Weights of a small mixture-of-experts language model, trained from scratch on English Wikipedia.
Experts: 16 experts in each of 7 layers, 256 SwiGLU neurons an expert, 2 picks a token, a sigmoid router.
Below are experts of layer 3 (counted from 0) of a mixture-of-experts language model. Rows are named router (the router's row for the expert), gate (a neuron's input weights, with its number), up (a neuron's input weights, with its number), down (a neuron's output weights, with its number) and show model dimensions 256-511. Each number is 128 + 32 x the weight over its row's rms, rounded and kept within 0 to 255.
After each expert's rows: "mostly gets" lists some tokens that are sent to it at least half of the time. This comes from a sample of Wikipedia text that the model never trained on.

# expert 4
router [138 116 138 110  80 122 104  75 104  96 117  99  53 159 131  95 129 171 113 197 193 115 132 131 173 173 181 148 123 105 114 158  67 198 125 142 119 148 129 108 138 138 147 180 116 112 148  62 155 101 161 195 157 156 128 110 123 122 142 132 101 150 125 117 148  52 180 109 114 139 116 143 128 155  94 115 110  99 130 116 116 162  84 168 144 150  96 119 132 102 144 129  89 106 142 147 155 103  77 146 176 178  96 147 140  89  73 103  78 103 106  86 139  96 189 127  82 144 113 160 104 165 136 164  93 201 161 154 132 101 147 132 119  74  96 126 107  62  89 157 157 106 235 136  93 163  85 114 132 149 160 153  81 125 160 193 117 105 127 113 168 127 155 115 150 132  89  82 130 110 111  95  62 121 109 152 139 138 121 148 143 145 151 173 118 169 101 158 122 167 105  93 204 128 152 154 136  86  88 104 166  86 116  88  87  84 125  97 168  91 135 176 127 122 202 147 178 128 128 149 113  69 123 149 119 129 160 108 135 108 126 146 109 156 120 157 111 105 159 105 138 161 166  60 155  86 115 180 133 119 136 146 103 144 125 134]
gate0 [125 170 152 131 108  90 119 155  71 146  88  94 123 141  81 197 108 106 143 153 123 165  75 108 158  80 134 146 132 116  65 170  75 102 142 135  86 141 121 125 106 140 115 139  78 110 225 158 143 176 193 105 117 165 159  54 134 132 107  72 133 145 115 189  95 125 115 123  86 151 173 113 101 180  93 148 135 144  95 139 126 109 117 200 138  92  68 116 161 101 134 127 229  89 126 155 137 125 131 210  96 147 132 111 137 146 104 152 137 112 140 149 136 194 138 119 120 112 106 100 109 108 130 121 168  69  60  83 138 137  96 130 118 140  83 149 138 146 150 154 164 130 108  75  93  79  89 125 180  53 137 105 105 125 133 160 143 121 125 110 198 129 131 139 146 105 170 113 148 125 133 163 103 143 131 135 110  89  70 143 108 149  73 134  75 160 190 194 106 145 128 110 143 111 132 117  98 142 148 136 133  61  97  96  97 106 112 161 146 174 132 137 114 146 146 182 179  93 103 126 133 123  85 176 117 140 196 184 112 131 181 124 126  98  83 108  85 143 121  97 132 135  68 228 144  95 153 156 116 175  43 113 153  23 127 104]
up0 [176 146 161 134  90 101 132 130 106 156 177 181 161 141 123 128 122 163 103 128 147 139 172  96 135 110 107 148 181 132 147 113  93 104 155  48 133  51 155 158 138 147 158 116 123 171 156 175 119  90  86 102  73 130 155 144 179 120 118 193 118 122 100 147 159 129 164 105 142 152 127  75 129 146 124 134 125  97 101 187  92  56 182  90  74 133  84 150 145 110 141 148 123 175 133 176 143 140 143 118  83 127  92  96 166 122 126 148 180 109 195 112 138  92 129 153 132  90 110 185 199 150 147 141 100 121 209 108  67 160 143 101  96 119 150 125 172 148  95 133 143 193 123 120 129 177 104 100 129  94 131 162 159 181 123 137  98 146 111 175 123 114 103 161 114 102 166 161 155  66 136 197 124 150 147 101  88 150  93 134 142  62 111  89 101 172 123 167 101 151 188 196 100 138 102 155 133 110 121 128 139 142 119  69 131 137  88  95 121 108 117  59 121  86 243 142 189 140 120  52 138 160  86  93 163 164 148 119 149 139 184 183  96 110 174 137  84 136  81 120 131 175 159 160 125 124 107 112 151 166  71 165 102 171 108 146]
down0 [ 99 123 153 162 131  91 144 141 143 132 116 110 116 136 150 152 118 138 156 152 184 102 156 137  76 141 126 187 132 140 152  94 154 176 119 140 154 166 151  77 170 143 129 125 119 167 101  99 187 118 117 128 108 129  98 116 109 110 111  99 171 108 121 143  88  91 119 150  88  93 141 111  87 182 180 119 150 121 128  89 118  76 140  98 127 107 118 108 122 105 123 143 213 125  85 118  85  73  89 116 164 133 104 160 136 142 134 162 117 106 110 129 116 154  75 112 100 111 140  68 147  90 125 104  62  72 158 116 169 109 125 132 107 156  87 130  75 148 103 125 120 159 212 142 127 157 100 131 126 127 164 105 172  85 117 164 154 111  47  96 139 154  56 126 115  99 135 124 153 160 106  95 163  71  89 113 117 115 129 145  71  69  91 116 148 113 133 127 143 141 121 161  82 138 132  81  95 147 156  94 172 105  66  56 155 139 126 107 174 109 151 144  95 125 139 109 133  81 119 131  37  89  98 123 112 141 145 109  85  89 141 159 114  95  96 179 139  87 122 118 141 130 145  96 134 169  91 115  94 110  85 119 122 165 146  91]
mostly gets: " second", " first", " main", "year", " final", " Website"

# expert 0
router [137 176  53  58 128 114 140 155  96  85 109  51 102 102 175 121 141 120 145 148 153 167 159  90 138 158 147 182  79 116 136 175 130 180 115  97 144 111 123 114 125 127 193 171 100 150 101 126 126 133 184 131 135  99 125  87 110  98 163 127 112 161  97 100 127 136 135 113  58 108  81 113 114 154 123 140 134 110 140  73 139 193 135 160 118  88 104  83 136 120 100 129 134 150 138 128 180 133  91 160 132 115 163 155  87  77 131 157  52 148 152  76 136 135 177 169 132 102 100 116 107 120  89  92  87 160 128 171 148 116 175  85  35 153 109 208 129 110 157 158 110 164 141 133 118 118 135 114 121 155 149 142 110 192 163 124  84 164 144 118 176 146 100 113 117 124  74  41  61 154  92  88 113 176 148 106 151  96  68 101 161 125 145 153  99 101 128 133  65  86 118 144 150 170 136 106 180 173  77 110 160 150 144 142  91 158 139 129 108  85 190 174  69 131 209 156 115 135 134 143 107 162 104 106 119 121 164  86 148 135 145 128 190 156 151 110 129 117 151  66 159 157 181 107 117 158 198 122 150 100 173 132 142  99 101 132]
gate0 [ 92 154  61 119 165 141 124 116 162 116 172  81 165 155 137 110 118  88 131 175 130 109 143 147 111  97 116 116 126 108 163  89 123 164 124 143 160 147 135 174 104 120 151 143 106 157 111 154 163 160 118  83 112  82 102 122 155  85 117 159 127  92  94  70 173 147 177  97 109 177  99 147 191 179  62 151 136 132 144 129 133 103 112 150 108 130 151 155  89  93  71 130  81 114 122  88 164 136 107 140  48 153 146 144 190 164 118 167 121 119 146 145 160 133 138 151  84  97 178 163 105 139 178 106  85 165 142 100 115 149 125  81 120  86 121 151 126 145 136  60 143 108 174 144 124 103  98 195  94 140 104 125 125 146  97  86 127  52 159 226 164 103 107 156 110 158 116 154 158 101 128 162  76 171 136 126 121 148  28 102 161 116 113 103  97 153 116 118 116 138 137 158 147  99  93 211 121 140 128 102  94 138 171 150 136 152 120  90 202 154  90 146  46 133 112 161 134  64 191 157 164 112 159  99 149 129 109  81 139 131 186  75  74 155 151  88  76 128 156  59  81  77 101 129 114 164  99 105  88  77 120 110 129 178 138 182]
up0 [132  37 164  55 206 107 175 155 153 170 128 145  99 129 159 110 145 120 112  91  89 115  93 129 148 119 133 163  72 125  69 135  62 131  92 107 150 245  65 113 137 169 111 162 156 140 141 164 174 145 186  58  93 131 112  91  98  99  95 130 137 147 126 111 131 176 145 178 151 104 136 123 120  92 153 154  53 160 127  90 154 113 138 130 147 143 126 101 156 111 110 108 143  98 134  84 150 109  81  99 131 110 172 140 184 123 144 150 166 166 148  80 193 192 139 208 135 134 171  94  73 178 192 166 138  98 127  76 156 106  92 117 133 170 124 112  85 124 141  52 103 145 122 126  73 143 121 135 109 125 110 105 145 121 147 170 134 114 119 150 128 138 123  95 174 199 141  64  92  95 159 109 122 160 170 142 136 130  94 132 115 155  92 139 110 172 168 136 172 171 138 164 167 155 151 166 138 158 153 144 101 157 147  56 146 118 149 192 147 127 160 130  95 169 128 224 142 123 129 170 126 159 132 126 120 119 112 135 101 149 161  62 103 126 175 130  95 146 104 157 158 111 119 109 151 142 166 125  92 125 132 175 134  99 194  89]
down0 [158  66 131 103 183  95 120 150 120 133 124  99 115 129 134 131 195 109  97 159 144  60 154 150 108  81  75  88 123  13 134 162 156 117 144 111 132 167 218 158 102 143 113 105 126 200 186 153 141 100 142  92  73 158 174 128 148 163 126 129  74  98 116  87 157 206 111 111  67 140  95  89 113 133 121 122 146 119 105 151 117 136 121 136 115 134 113 121 132  90 113 164 163 142 136 161 128 113  81 189 116 180 114 170 146  78 147  70 152 130  40 119 130 132  99  88 116 159 132 151 139 144 158 137 138 140 156 115  90 119 162 128 114  93  78 124 152 105 101 119  83  75 110 174 110 130 156 125  86 130 136 121 147 172 141 123 132 170 163 126 109 153 113 134 148 117 143 160 142  94 128 135  99 133 148 187 176 125 143 160  79 152 127 162  89 137 107  44 157 108 122 127 210 140 171 121 103 114 176 106 149 165  79 137 114 138  74 160 150  39  97 150 125  74  99 145 110 114 101  74 136 105 126 126 149 114 111 130 130 114 137 154  96 133 156  97 110  82 145 122 112  95 123 112 127  79  99 169 154 105 193 133 119 122 177  75]
mostly gets: " was", " were", " had", " are", " been", " has"

# expert 9
router [149 151 118 155 118 135 117 174 155 106 165 114  49 139 150 125 107 142 129  58 184 105 150 162 138 165 116 158 103 107 109 110 150 158 126 180 128 129 167 133 113 133 146 190 102 130 114 146  83 131 109 171  74  99 154 110 127 132 144 118 126 166 154 113 107  38 153  57 121 143  72 145 118 176 131 178 177 147 130 124 151 152 181 104 196  77 180  89  83 145 171 144 155 197 123 127 140 123 114 136 128 120 146 126  68 110 110 168 105 108 153 173 101 157 148 140 184  94  93 115 106 101  51 175 123 129  89  84 141  93 160 133  80 122 139 171  60  99 122  86 149 129 141 123 141 113 136 121 124 126  76 178 141 176 118 149 145 146 110 151 186 162 155 144 129 176 100 116  86 151 161 158  80 104 168 202 129  82 121 167 148 120 146 145 139 138 141 114 135 161  86 113 143 134 150 178 144 121  98 101 140 143  94 201 118 129 183 103 116 115 109 146 133  99 115 175 135 126 169 171 136 151  96 130 125 183 114 139 139 175 141  94 207 170 196 104 108 130 154  54 142  95 110  65 157 136 143 135 168 167 155 122 141 189  95 120]
gate0 [181 117 117 150 128 127 176 126 119 148 158 116 146  84  67 160 116 169 138 106 156 129  78 180 102 101 113 142 170 104 130  46  96 110  51  81 177 159 102 112 107 136 126  77  98 141 101  92 181 106 136  57 143 151 104 112 100 103 140 117 120 135 107  92 134 175 183  89 127 152  95 132 112 162 172  86 127 124 151 158 157  60 142 109 110 134 155 170 119 157 149 155 120 159  84 136 168 103  86 119 185 144 127 102 124  96 147 136 180 141 139  81 154 122 132 105 141 116 139  65  94 145 135 108 165 135 109 136 147 100 172 153 150  95  99  92 138  83 153  76 112 148 189 158 128 114 120 129 148 131 150 109 147 193 124 148 118 141  55  98 115 126 121 179 125 102 136 178 157 150  65 136 143 101 134 125  72 147 113 108  75  96 113 118 143 107 149 127 161 148 126  68 147 113  90 126 119  78  95  71 103 145 135 102 147 151 132 155  80 130 101 122 170 205 102 147  86 189  73 116  16 197  79 123 106 178 148 147 147 127 191 120 113  98 140 142  86 127 159 150 118 146  97  49 141 131 155 173 122  56 113 150 162 108  57 138]
up0 [125 128 106  64 122 126  98  85 160  64 151 135 113 125 149 134  96 161  39 162 109 155 161 142 167 142 112 172 124 109 109 217 139 156 162 112 116 135  82 128 157 144 122 182 204 144  89 121 133 168 156 177  83 127  88 113 150 143 170 165 166  91 124 125  58 135 115 150 119 103 129 106 111  97 134 126 144 109 102  66 124 109  98 159 103 151 164 166 153 136  39 103 137 132 147 108 114 174 140 124 114 132 121 118 117 143 132 205 155 110  63 109 125 125 110 185 121  91 134  60  91  80 188 186  81 102 150 123  81 115 101  73 137 176 102 115 122 145 141 195  91 105 107 124 139 142 180 100 118 134 118 141 110 115  77 122 186 122 124 153 157 150 117  76 130 112 112  91 169 136 171 154 117 105 115  70 135 144 137  74 154 136 163 170 162 125 175  99 131 104 144  97  71  90 138 216 141 104 152 169 112 147  88 127 111 122 189 189 176 125 146 115 136  93 150 154 154 150 141 175  88 152 149 119 100 162 118 109  92 118 101 122 146 159 110 127 203 135 136  88 140 131 124  89 169 157 144 110 127 129 139 129 200 143 124 153]
down0 [ 92 152 141  99  82 181 117 126 148  80 135 119 157 119 124 150  92 150  41 115  80 139 212 162 131 115 125 152 163 106 141 119 131 151 116 183 123 155 131 206 141 109 150 131 131  84 109 123 138 112 124 120 170 162 114 153 170 163  98  92 137 172 101 149 118  86 142 135 115 125 129  99 109 102  95 117 138 136 114 140 170 125 167  92 124 176  89 134 148 133 129 128 124 150 185 154 136 139 143 132 108 104 112 162 197  81 114  90 165 146  91  93  98  82 170 151  89 126 142 127 115 140 126  97 150  95 140 110 147 154 127 136  92 124 118 146 135  54 165  96 100  89  73 115 158 118 114 138 133 139 100 113 123  65 124 135 114 170 151 127  77 164 115 137  71  94 176 138  39 143 117 115 157  83 179 134  60  98 136  93 134  36 136 167 119 138 134 147 120 191 135 111 146 159 152 136 127 160  68 115 160  93 143 163  84  96  94 136 187 137 104  48  84 209 161  83 109 112 156  89 108  65 164 143 138 109 106 126 132 137 132 168 129 132  98 177  88 110 161 157 121  79 136 111 144 164  99  50 103  67 109 124 116 128 132 161]
mostly gets: ",", "),", "\",", ".,", "\"", " century"

# expert 5
router [ 90 133 119 159 141 162 124 153 109 124 105  71  99 133 152 133 103 135 173 115 255 133 124 170 133 112 121 142  70  86 124 159  90 159  85 197 111 153 152  64 146 135  88 162 119 193  55 122 104 123 106 120 112 115 135 134 131 121 181 159 129 156 159 146 103 124 170 113 116 173 152 175 151 122 146 140 139 170 172 178 134 121 177 113 102 140 117 102 130 166 127 123 156 157 126 148 192 120 110 147  92 112 106 132  97 114 130 134 167 117 147  89 178 124 148 109 123 135 161 131  69 175 135  94 130 129 132 133 160 179 128 131 111 104 169 116 131 124 100  91 143  81 151 123 114 113 163 156 151 136 143 161 155 148  99 148 124 109 107 169 106 120 135  80 149  94 104  91 182 117 174 161  90 142 106 104 122 131 142 111 206 153 119 141  55 144 139 133 110 155 121 113 150 119 157 134 142 142 123  74 125 153 141 107 115 142 135 118 145 160  93 142 138  43 120 149 142 135  86 121 164 133 119 113 131 130 122 156 114 113 123 128 147 101 145  83  89 152 188 130 122 105 152 110 123 100 129 118 120 139 127 101 146  77  81  87]
gate0 [121 110 133 125  84 124 122  83  81 160  87 121 167 135 122 127  73 151 105 160 138 117 173 116 126 113 194 108 113 168 157 152 121 100 124 152  75  88  72 175 113 145 116 105 146 130 135  67 167 170 121 142 144 159 109  93 155 160 153 159  86 138  98 163 150 120 116  89 118 135 123  64 157  69  97  97 105 137 194 149 140 118 136 152 151 187 187  91  68 165 130  89 182  24 159 195 136 135 148 196 105  75 136 129 133 115 115 167  85 153 139 131 104 117 122 114 186  63 123 114 113 107 164 133  89 141 182 127 198  74  72 169 160 116 147 109 205 144 104 133 112 127 124 191 128 135 150 110 114 145  82  99 167 142 150 124 158 103 105  72  46  90 186 143 191 102 146 118 105 119 155 155 185 146 159 161 110 143 110 126 128 118 133  80  95  98 173 152 105 144 104 109 150 168 160  86 137 110 146 113 149 147 126 141  83 119 142 113 123  89 114  97 133  87 139  79  96 165 160  81 139 107 121 172  62 213  77 137 108  87 132 144 118 143 100 156 155 138 149 124 134  97 162 104 153 124 120  89  98  97  96 150  98 140 155 142]
up0 [127  74 184 122 136  73  76 121 109 117 114 139 116 139 161  97  54  92 143 126 160 113 155 154 159 106 140 113  45 131 136 176 115 155 102 159  57 148  92 131  59  91  86 118 119 168 108 111  82 138 109 134 149  73  95 150 103 137 151 148  32 105 161 166 130  82 156  87  83 100 124 153 167 158 111  33 144 162 137  61 138 133 139 134 141 154  69 100 153 126 194 137 132 151 186 131 122 108 148 147 111 162 174 118 119 105 164 149 104 157 124 108 113 127 155 156 131 118  93 178 173 119 121 121 153 137 113 133 146 154  84  89 125 127 152 176 111 140 129  97 106  99 170  77 113  96 128 141 143 182 105 157  89  90 186 150 145  95 150 153 123 187 137 156 138 155  91 129 118 140 150 170  95 110 109 111 210 120 184 112 145 125 126  61 112 107  65 119 102 130 128  82 141 156 127 123 177 150 118 144 163 167 122 105 161  52 188  96 162 124 149 114 108  36 171 110  89 184 120 182  98 128 119 116  90  77 153 107 164 174 180 143 160  96 135 182 124 112  44 107 144 102 156 110 141 100 107 138  59 189 131 101 182 119  98 152]
down0 [133 129  79  93 167 146 158 138 115 202 110  89 128  84 151 138 131 156 166 100 136 109 148 147  77  78 139  95 167  85 156 159 114 142 130 151 142 132 135 138 126 124 113 129  91  93 110 141 103 155 119 138  70  79 162 130 133 159 173 137 100 120  98 110 100 136  82 163 121 138 122 109 132 137 132  87 119 130 168 117 100  58 153 168 122 119 143 148 179  84  86 155  83  92 110 123 126 136 156 112  79 126  97 124 143  68 169  80 128  74 121 119 144  95 124 140 107 110  75 196 142 194 144 138  80 128 156 125 101 147  83 107  80 107 162 117 147 214 110 181 136 192 110 162  56  83 131 160 221 126 141 139 111 135  94  99 119 136 128 139 130 152 193 130 223  85 164  79 140 144  69 147 150  76  88 167 124  63 151  57  81 141 151 210 120 125  92 118 180 117 160 116 160 141 175 108 153  79 150 142  62 173 132  60  99 157  80 167 136 168 113  97 141 122 143 133 128 100  98 163 116 145 158  88 128 137  85 106 106  60 128 182 136 148 159 153 125 106 167  98 145  77  93  80 116  85 135 153 143 123 128 128 101 126 125 120]
mostly gets: "1", "2", " ", "9", "0", "3"

# expert 14
router [ 94 176  79 131 133 157 117 150 114  78 109 100  71 136 128 108 141 150 170 123 105 132 162 120 108 157 136 150 127  81 137 147 100 131 144 124 174 129 120 123 135 146 121 183  97 130  82  80 118 147 163 165 181 178 134  81 172 122 134  77 113 136 126  75 118 135 194 123 138  79  92 160 164  98  94 177  90 154 115 147 118 150  88 112 166 129 146 134 106 162 151 142 116  48  87 176 126 123 110 124 109 138 138  99 143  91 111  98  88  85 148  95 138 137  77 158 157  50 138 105 114 149 127 119 155  99  73 154 201 134 165 163  65 145 111 114 138 154 174 237 129 101 101 125 102 161 119 130 140  97  94 159 109 146 128 170 112 123 102 106 201 144 143  91 110 114 104  62 134  88 101 109  66 126 104 168 132 127  63 177 115 129 147 129 170 167 105 166 151 200 115 121 126 114 138 137 106 138  51 144 205 102 116 113 112 181 134 154 122 132 132 149 158 119 151 138 209 104 166 116 116 118  96  94  88  80 124 134 112 212 139 108 144 150 115 118  97 147 130 111 100  56 136  61  85 138 137 142 135 180 165 157 149 169 139  81]
gate0 [ 76 153 138 137 169  97 163 126  95  96 170 107 150 137 159 171 150 129 153 119 171 131 112 142  85 135 197 133  96 116 114 129 115 139 144 144 133  73 139 113 138 156 139 179 197 154 156 153 135 148 206 132  97 145 154 174 136 103 149  94 130  67  94 125 159 144  98 160 135  90 126  79 123 111 129 146  71 118 166  73 152 131 153 121  94  74 114 136 127 117 150 147 169  69 144 155  77  86 182 136  92 135  95 188 134 161 171 131 182 158 114 173 112 106 158 129 100 131 170 103 137 141 101 158  77 107 133 120 171 103 104 105 103 141 197  88 138 120 155 103 124 143 148 121 122 121 140 143 102 129 172 106 163 106 161 116 117 154 144  88 108 132 138 187 141 128 136 162  99 126 125 108  96 120 107 132 142 149 186  86 176 160  89 131 112 122 161  88 125  89 153 138 117 139 149 114 124  73  99  54 123 132  86 120 139 193 111 157 217  72  65 164 128 145 130 146 132 126 133 104 127 128 133 143 102  30 151 167  66 111 110 157 161  86 173 137 129 128 143 175 122 119 119  87 164 124 151 100  75 128  56 104 121 158 144 171]
up0 [131 147 128 138 110 122 128 160 139 115  94 106 121 131 125  97 164  83 140 139 133 169 129 135 166 114  89 133  93 179 119  85 190 179 173  38 111 197 156 156 131 131 154 188 167 110 125 100  86 138 141 134  75 144 142  94 192 177  93 194 105 159  70 121  99  74 135 193 113  89 124 158 135  98 113 143 160 134 151  86 103 181  69 127 120 124 127 165 152  88 101 135 182 131 139 160  71 107 112 145  93  75 111 147 126  75 148 116 114 109  75 118 118 138 159 123  74 146  45 107  89  82  99 137 121 149 103 123 188 163  57  37 112  97 167 133 160 159 170 125 132 115 167 155 111 143 169 107  96 132  77 165  77 168 102  80  86  68 127 138 111  74  87 150  98 138 101 129 202  92 124 101 152  97 132 132  72  68 135  45  84 127  91 137 121 125 132 112 130 106 151 132 120 121  82 134 141  54 145 119 144 126 108 102 138 111 138 138 183 140 145 101  90 116 124 123 164 128  54 145 146 122 165 130 170  92 132  84 106  82  83 131 131  95 114 172 117 151 112 133 109 165 129  86 146  97 111 155 142 134  85 151  70 144 135 103]
down0 [168  82  96 160 122 170 101 115  66  95 156 126 142 189 118 116  96 101 137 152  81 107 141  97 115 171 151 107 144 113 130  54  91  72 106 174 104 121 135 161 142  70 120 145 105  88 134 110 114 126 102 142  86  81  99 111 147 173 123 115 163 129 147 123 174 108 167 146 107 122 178 133 136 130 134 115 139 113 139 147 121 169 111 104 116 154 119 134 130 142 144 143  86 113  83 104 145 201 104  81 152 175 146  27  94 133  71  92  61 210 191 151  94  94 115 127 178 140 152 161 181 166 106 178 157 135  97  92 130  76 179 112 150 117 113 138 156 133 176 118 110 116 150 158 110 139 126 147 128 191 101 136 173 152 160 199 170 107 160 200 134 144 145 117  95  75 126 134 174 136 137 109 113  81 123 171 154 117 113 144  90 151 117 108 175  74  36 152 141 121 190 100 113 126 139 138 150 123 127 153 120 146 126 171 118 159 176 131 189 125 153 138 142  53  92 117 117 128 128 139  92 102 145 105 134  61  63 138 126 102 160 132 128 172 133 137 198 135 184 145  99 131 128  91  95 128 129  91 147 152 162 126 132  93 114 157]
mostly gets: " a", " for", " with", " of", " from", " his"

# expert 11
router [115 136  60 127 122 121 138 147 167 117 177 106 101 104 184 106 122 108 177 102 148 177 134 143 128 112 113 186  77 120 164 154 181 174 103 128 174 113 149 181 130  98 144 155 134 140 101 108 133 171 181  85 163 136 158  98 101  98 180 144  75 144 124  87  89 126 182 135 120  96 136 129  86 114 117 118 206 136 113  95 171  94 147 165 109 124  97 166  93 127 132 160 135 158 135 176 137  92 116 153  87 129 134 117 133 157 133 188 158 136 133 113 163 174 154 129 170 130 124 119 125 156  97 134 179 145 167 115 186 159 222 155  65 157 180 149 186 125 211 116 111 101 104 141 103 118  79 131 104 159  77 167 107 126 135  56 106 141 130 105 128 145 169 121  97 136 156 115 149 110 120 112  99 123 181 144 125  90  88 119 175 168 135 126 134 142 174 111 115 118 112 109  92 157 112 122  98 117  77 115 175 136 106 106 115 117 153 190  85  42 137 148 123 162 126 179 175 124 133 173 116 117 134  82 163  82 177 117 120 151  84 101 182 136 168 116 103  94 163  99 142  63  93 161 137 164 168 138 171  83 163 161 160 143 110 148]
gate0 [ 54 124 140 124 111 106 142 154 125 195 152 107 185  95 161 143 129  85 195 105 116  82 104 169 194  74 196 164 134  94 123 182 117  70 121 120 132 116 218 157 166 147 213 138 149 123  84  95  74 130 130 151 140 127  61  83  97 135 158 167  89 121 189 175  94 172 127 164 132 148 183  72  95 114  61 115 109 155  65 126 176 145 183 127  92 143  82 157 119  75 128 165 144 115 111 170 134 129 101 157 179 171 106 119 121 148 164 141 152 138 109  82 179 138 127 170 146 121 126 116 156 148 155 113  89 155 170 137 156 142 158 139  98 152 147 116 151 142 158 156 120  92 184 120 179 109 123 234 136 144 105 109 123 164 123 183  92  49 119 132  91 114 131 115 130 179 157 156 137 118  80 158 125 139 155 139 144 105 124 142 152 128 204 152 165 123 151  81 149 114 186 140  66 150  86 143 111 108  74 127 185 115 114  90 159 161  99 198  95  79  77 151 148 129  93  83 152 160 126 108  83 155 163 113 112 118  88  98 113  97 158 178 110 146  74  93 119 154 164 120 125 115 120 122 124 128 172 148 153 188 122 178 159 125 156 150]
up0 [125 147 186 162 130 107 106 117 124 151 118  93  77  80 129 151 154 113 148  93  96  95 200 152 144 139 176  79 136 117 102 159 102  37 158 128 181  67 101 124 162  95 163 145  98  85 126 152 133 109 124 187 132  90 120 159 143 102 112 141 148 134 149  93 103 114  73 138 149  96 130  99  78 177  84  79  94 111 120 136  80 111 170 113 159  90 128 160 137 103 132 136 135 142 128  21 116 134 160 102 148 132 146 101 114  95 162 116 157 106 130 113 148 128  89  81 168  96 158 131 137 126 124 124 122 199  79 134 142  42 131  95  93 132 142 178 149  78 113 143 103 135 127 129 135 160 183 185 164 100 175 133 129 173 108 136  83 129 144  82  88 151 126 119 192 156 113  99 162 156 153 137  99 156  93  95 119 117 156 122  98 121 108 135  95 148 132 189 109 161  83  81 187 150  93 138 100 195 169 169 140  95  88  86 130  67 109 126 130 132 108 133 190 121 113  91 215 154 112 116  95  89 120 105  78 196  28 118 122  95 135 157  86 104 143 116 210 130 121 121 112  71 133  95  62 119 121 108 143 138  96 120 133  46 166 144]
down0 [138 146  99 111 124 130 149 133 119 152 175 116 198 139 103  98 161 164  58 110 155 192 114 163  99  71 128 140 104 110 109  96 127 183  93 174 160 152 131 123  96 132 121 125  85 135  87 129 105 130 133 115 139 142  88  83 124 114 132 125 123 134 106 118 103 144 137 160 155 157  96 152 201  84 168 114 131 102  77 193 107 156 159 163  45 140  74 138 121 143 108 123 110  38 191  96 173  94 114 101 145  63 137 162 122  65 101  80 156  95 141  82 120 103  55 154 141 190 137  46 116 131 114 149 106 106 158 201 108 168 117 128 107 104  95  62 107 103 144 143  75 130 129 134  86 155 140 122 124  82 129 139 116  96 109 164 123 141  64 153  58 135 196  97  84 112 116 113  95 105 138 152 157 106 121 110 169 152 111 165 121 146 116 165 111 111 164 103 122 131 105  67 147  66 163  36 222  93 107 102 145 110 115 136 119 101  87 144 141 173 105 110 146 138 152  92  88 120 108 142 159 110 147  95 195 168 146 125 161 135  84 148  77 127 120 117  88 105  83 154 138 134 133 106 128 105 118  54  96  72 184 121 114 117 136 123]
mostly gets: " work", "ors", " player", " member", "ions", " members"